config.toml
hidden_size = 160
d_expert = 64
router_score = "softmax"
groups_per_token = 2
num_attention_heads = 2
vocab_size = 5333
rope_fraction = 0.5
qk_norm = false
attn_scale = 0.125
init_std_qkv = 0.107
beta1 = 0.95
lr_head = 0.0105
decay_fraction = 1.0
final_lr_fraction = 0.02
batch_tokens = 65536
Below are experts of layer 3 (counted from 0) of a mixture-of-experts language model. Rows are named up (a neuron's input weights, with its number) and show model dimensions 0-159. Each number is 128 + 24 x the weight over its row's rms, rounded and kept within 0 to 255. Numbers have three digits each.
Before each expert's rows: a language model's description of what the expert responds to. This comes from a sample of Wikipedia text that the model never trained on.

# expert 3
It responds to: Mid-word syllable pieces. Short inner pieces of longer words after a stem, such as comp-et-ition, corresp-ond-ence, accommod-ate, crit, duction.
up1:104132121082158101136149142125146172155104133078157112119190092127116105164157160148092109134135119148116149081165108151121104143139136157130127109124105151148120108078146138141146094095118142098124136129090178129123151158112118117180165121138167118116134108096170116148104160134153155151125124154146129102102146107122134135102107123105092129135142132112152137110125107131145125152149126122108120168157098106148101159144108140100156161098201102117128106148128140169088107143151156
up2:180123138138164159149082124104109141161098087109104099169116122102123185143101150108190139143110099129112139120123146163135133082187130100110137134106160104117170087132128132116101109120118101162170156114128149119154121155145134128128083146114124130135114125118189113202103152134126146162126104141171142138131105118104132129135112108100115121132107139111160161114108118133121131151161146119122130122143131186105150162111114121113109139124139109158102140106135067149139132098116130
up3:145105145110145114115089107125134083141139127152140103090119076103170125108087116115170078150137112122143142121186098117153139115136099124110154134143100158102138073146132120130143131097121142100103100144088116113111174099152148111141138125180134117118108156160113128103110132167093117165136152123135130116149110146128108120093132128138086132125144146134121151089119119178099082099169146155136185126101138112139122146101149151110094154134127137158172133171150134129121127080096115
up4:142179106153165158135084148154128128154170131156123098097126127168131145153168125127144112123155171146127096143124101097085122132071099169169121078112088149106150118135150115112145094112129145135144144107149150117139129133156102135118150129130110105110159155129151126099101095129121150097184115169145148142113091143103153127136149142139110092112120112145130158131113167118155157098067095123100158129108139150092087102093124117112127088126112107107094108170139109143123118132113130
up5:152086132106147121136121141117128126113119121140139140093128122124160168157112135109122147131096110105139125122125138144104142107110146168155116175097155127170123146120109145115114114146144131148125068122108152133133128118159141115149182131107132085101144131133148103129082106174157127064116119149164143065158097127132161100086130096135105114145181070179146148095156135122141174121131139095106154147099092189115134167148157137110105105128140144116128137115154108119127125109116146
up6:174094154144183104190108128150133163099107117123171116102121123114102119131188105111105126130097121138133150115134106098115134155140135122105125113154114146092110135129099137165098145178133081152156133114155127085111158130147117156133113124144145108132121125126151147167160140138157141100147064144153169089140094132162172125152118087097120128150108153133121149132148096129105101125146143105108153162124125145174137107115104094090107112154101111117159119163149123126150101134090137
up7:093161148111113141169147135132102093128094159124117140109162174141146125149113099149124076130106148136095106155122122105136131173112145115109131166130137094154112104139157108133129177121141115095089109107134101143160095110178110114107110113143084088140102136166099121128107141090127110140108128147159100177122119156092128128096146090115151127100162144124161107146114123103134149099139157190111166151124113130090143151105154130154113125113102113073110156101128147096158110120154125
up8:109103190129116087112126125132150095158157181119142110129126118132104093151112160112146162118173117122124117163149098163138150115085139133117123154134160114149145112138118125141178174163134148133120124100132147163171111092140108127132127099090109133123170125107174114086119137111123123085161121117105115152112124141082113113125139140093111106176181158151193131119127158096124163158153118142137111134120161134126125131104163102120164102140111125128110107154112129153128115076094119
up9:118137184131123136121124158136088100137120147098095111152158120106135108137150139116141134113156146109108161140105102178148122171144130185157164132134138158095133178132100123167130155090154108109087138103120171094125135150144106114139083092158106101095132164095119137161168132121106114104136122094149147095149148143123121107095109169109103093102112123136102141127121147083134139173116154082117113101126128157116099132160144129137157092124113113146110154165128156140152121113084148
up10:111096141113130170115149160136120104106086062125151137155088139157161143136096088156150164098154145137180135170113171101142137118105148155151143127136104105134155130153091122136140107107148156117132122107122137127124145126080107138156153132158131154155172165111148137142147105116123116111109118095095147137140089132126099138107133106095146105119155098128150100122122134151160093146123171112100117113166155133103173151128122091123150127113085152165111082141138152135119164107155079
up11:106107173143090133112077150093097147149123162162157113110159144143124097148176157150117141090134138129116112102158162100073146112145152142103143124127106125132148109124145153126123120150118115127121105145126151123101092085114094144141155143164145152119096106103145165134110103138149096113078097104162126153161090151120140133154126124124141111106111105128109085129114142112149154136152136119141161139157161174065146090123155115077152137148098112120092099172127151132149159121116107
up12:114131152144095085113133134109087087076171123109131137102105125110102118114144142141100162127133098135138101135139160116145099146165147154147082137098075163129146117090097106133105108102145164095096144153121100133116168075127123151149134123117157129150186121118156137176136098199101125132142103134092135154110165169131120141084142140176118113125117150158133149102128126187110109122156152150119154150143103135108103110102135129124097124147156137103125116126144139113118153115130136

# expert 33
It responds to: Sentence-ending periods. Periods, closing parentheses and quotes that end sentences in biographies, typically followed by a line break or He, The, In.
up1:107137123147131131137100145121140109106126176090125129119138144137148112117126136156116149166103100199121167159150154092162071131135152148104117139094140161114091168094104141107115126136136125116113105106099147127141145161170114124095129154175154123146161151166159126097089139140166100139134135117128183142143117154157138137079098156119165120151143089099148112098093126138097102115134162112114165124147106092149085161137133151134128109112077111105138140125124141128084134128110108
up2:145131146117144109118091169137100142111129122136110113170163129110155108090160163093128070180108159161153137164141085121100138146164117166130107160116131107128120139117156109089120109136149112115104134155146140126108160122126145170194136155095149122136114154102169101145095116100148121149160079106156141140157143157108102129120139146142122111102128155168136147151110086149129105092165115111114125165141137162124123138112148127151103162120117100111077131145104104116118127079102148
up3:155108118169089115117143109105132129117136105089093150094188091147157128144139123135128145182140156168086098127168129142090141119155116119129113149139152153137115118091140154082120151112106135103118127165165139140127122097101102107116098104119138100182127146130163118098162147121077075120104141152107120150171134152122090128118170168128121130101114131100121097137155088126183132114120133138148117132130122133151072142098116109143138127113127095159113095099142112170134137133101137
up4:178085128162138119150102143106161142115118102103135134122148139123128094146145106161105123079165103157147093148121105127162109114136130080139114112124114131149084101137102160102111110140111134159135105136160160114148138132141081097172105136126155116131125090095134162150127119186127129120142171101129134108127072164090149145131099097112145088136171170125156113134127119171158116107101140160112144147158099141129168112110137120175097158159099114103119140112111129089098121135113128
up5:153080142100116112101133148136111130120141089044116137133144148119112140140108173140130101131087179104155116135092154106154117147108145124125103112140105161165109137123149147107149122153120112150128146148081123101104087082073154137087110133129099125101126144100142166095148116154072148150130124162148124118148118118101127125104150120108160098147111139116166099132121075131131115151168110135107116133154153099097168157131164129135164164144154139127099097113124110128093125133151133
up6:110141145130149149112113148149094165150134099165140099121113100116110152121158106124138132165163147155121177121104126093147086107100092145153103096110143114105145102102112123149119120097113153115108151084127099071097123144186141139136099090123190146101169164156124098105112119114122122112117082149093123144095152114103116143111132131098123143100123115129106109106152164133100140105147138147126146094128091119093132125144131109128087114128179127165113103103106099160102087154101116
up7:149115112135114115130123150111136139143116145100142107169140103133128081133139147144107125072094138130165155144172118110125140107144142161109149163130088100103112115140130123139165159155146192100097139102130162145159171147098122091082119124085122122107153140153152104121115102139118131075101158089119103106104157044124143149138119126111128093120161142144126166103123123132096127155142079105102106141148162146116131170109147142133123103182137129126122108133098118149118131142106151
up8:126123125113156120109124161102139117132128135102116119109105108118114141110111145096140098138094124118149154104110131159120093165138084161080147128104148133111131080110141115140104148095115191128109149145142145062080172115175146121122091119118130180172109146126116141162126168156106092152122124116138105155120129120112157125137155109109144147161097161149129094131169120118110111107165129170154125101130124105107113144077146110160112137127183112149137132151111115147111149075100102
up9:178088112138140143148120109148132101111122124104093076101133100096167142156157098093109117148151117085175135142134144142139120121157119059085082116152121125124110122092101097136160143097138133124162150110174137104157110160157112122147144141122130104111125167135155101148160140174106149145138120118165122131093123144140150095126111133118151110122124113096130123128154139090156157117124105152155143147122157141189099093107086159103124097134150097142106092129109130090148132148132101
up10:141105120137104110158131135087165112111152110092138116142108119142122147122118151118142096124136132106144172094144148108135129118136107081112094104144136146131142117145132123126201155136130134103131105155091154103095158093089159148096092072117138181098136119136168159146157127158178127145132143138101123136118071123131122105102100096132144096097113173156108110147108131117094108107112098178117125110096127114157116102145151120154163129126188166105109137125137138106138112124152093
up11:103161148124136167129144139150105138118114129133126144136133147116109149108095149134091114122120159164135149146145123116098184145117105128091091165134146098119121138143156102116156133100093107150150117154136172166160108128080142141132131101122141096168118104113155150135180130101170119148138129098130115159115088113148125112090129150119099097112150123100142165111115102140127167162074188111099133136170151106095109144132160073144126085177126134132155120157146159131148157101124140
up12:134120099147121140136092127168105091167139128067155120123146114115106137132142126119142081067076151135148120148108168086165140148136128152134133138127123098116120104132106162102131085145092142153179081160085141127117133105106117090153134082158052106119131151121105160093142132155122105159173148119149141114102104133157088146098129151158114126134115166107141112142126145135136153108118117126106108126126115145115173105143118133136108121104114109133129109170128151088129134127172128

# expert 2
It responds to: Periods and word endings. Periods in abbreviations, initials, decimals and sentence ends (U.S., No., Gen., 21.7), plus suffix pieces like -al, -ed, -ate.
up0:116137124119099126148139141143152103148108161133136152096160130167092116171090140122134137097144152141149121089171138162125095109167158083123131084099106112097127143112141143134137124090137102111108159102112150104156106143099158161104169089172091161147098104115122158150110122103159152106108188111116128134124126112122182127137109112116140111096112124135119174100114140125094134148100189094142136138156094145117118144107095132148145129107137131140149157128133128184159109125112089
up1:162119128106122150144112105141113143154134154125113168127168160145130161085155108132141136130151129119131156133097120163118165121088101154127135182125170162143084088113154114093134127150124157114142090098144148129089069151134159130117132072147115120107169106129174161136143115132117124124137101156134113142147123170153113123119119163164116106138117098154121132094103130152140130162093102151126105131108148145091133126181162099115141154104073146112135117149116166104107100126151173
up2:112114169094145118132161142142132110148105136120149141121153128116118122108139166128161156076150142088120133137091142127139100101105146166088138130161134148170138156140107148121121127126160125107113094136125124123115142170154088110090131091110134094107116120148142159110132117107123151144137112118152133145126098118122136127079136137132163098130173186113146119122127085137140153097114125105115137100195146142168096170129118074126090150175093150081112131145119126133145075100161084
up3:096185112140101140120148115101080142126168174082129136128106169104126106175133135112099141112111103102136102109080111101145153135124158124128120134136170135145117096096152093167100147144149119121106098092105088142098102095148100123085144106145113169112104172131122151110159147101112134163117091109091161132135168119165068167143134123136134084118114107092154111108106129132119116122167163152123133103119117134118141144147119131156108119149145119155163155130118150130128089137146139
up4:146117129098131188101099137152167143116152119125092133104121138117160150138167150130150149152129140098126133133112120191117082088176111162108145089106139096138181116105147123140100101103096106126121142141098166116118127101131132138118107140162143089085088171122114131174148134140114172149135112149130121128113067134094106154129145145139166166121156124129125143144095137135125135178125167138110110110155112121121157120128121143130139088091115138147117113115114159110164111161078150
up5:112141129144166116150111127127093087110136132167144095134163131130116121120168178110101156136114155168109086105092121109111117125169142125133108153160118136151122109142108112130151150106153137093096183135118097129132147129132084143137116089147093135079128164123159148133141168157116122163138085165168108158165090147123093108116141143143148145129097128162164070156105113157143103114133104100110111104113123155099126149163106107169148118141093135108093149142111137150125109122162154
up6:143128132144105090090080133159136157119116123100107119138103145163117123160142139118090105148141086139093103134149161098133146096139143155105149148162097159116148117111162131115110108097105087083116138159137142136124127150119105159068144142095134119194120147124112159129133124143155105121092150133117143120171104166140103100138112155182146092149139127113079142130102165143117138147124135115131149152128095166127161122161170090178113102159110090148158126138152131111137149109116149
up7:103156116139117131087111161107138130137149161114171089096118095143118098103119149118135150105110139116181118137161112162135110129157118124091116141135125108123095088093093122140177096128114143105138104088137143177120167152098154090117155104125147183117172111126137112108128107106116091083136158118100172156138118134112093118112118138137152079126100116162097166121117098122156102117103142136151143098106158131104139136146178108149117111148174135136123135114155103144149076123134129
up8:132080182149148188171125095119093090139107072093156136099127086133124171088160141121108092085114094151130162112124111153122128099098162129091130155114110158129083111104126113152119130122118107135111153136125131134079153126124122133148089138111116160136137106152168122113161142173101139098092141150136112143113147146077091103123140140112130101151129118139114111133143102160100129123120126134144134111146116135085099182125162173115110136122145131113136147111091105116145130157101143
up9:111149133137104155084115130111123165119137099117148146156107113161095138122157139145118150145135130126140114094145131169115121139128137125151106154123143108094143095104114141089160125145117158096117086082091133129123166092128145163148122063169099087112094140113135111111145125144124107092133060117108110134080122111150161122121134128101158091101147114151134089145102110146112150177109108114087110110187096119147140113113155147164135140139104129117152086166159140163107115112113117
up10:117109111115157108141131156130129156099141141172164147121102110116112102127136106146114098091135148107122181161157131110095136112109147173130135130094090107079140130129119149116129079117095123100095119160108147122168104162148120159093144109125158096159146120142092170126104112144166169146096118090134118126126118106136086086113147175160116096115148147182131174102125118152128136148144172175133138153134125135102122111097100104122117154128129169118088146132148104131143122088151136
up11:140164137102145172104116116122114132188153110120124176108132132101155143164129140098158143102108156145105126131130086122086094110110142170067158087163152156187101122158121129164127158110147106153126179143119138095137099147135147111116139162086109112098149152148128133106139122110120153114109158152121088105161112133087173143091142146124129156099123128117102148135116169130136110110151116114135115153110098148134143111092122123102154137116156144128092123096103148158134162104095133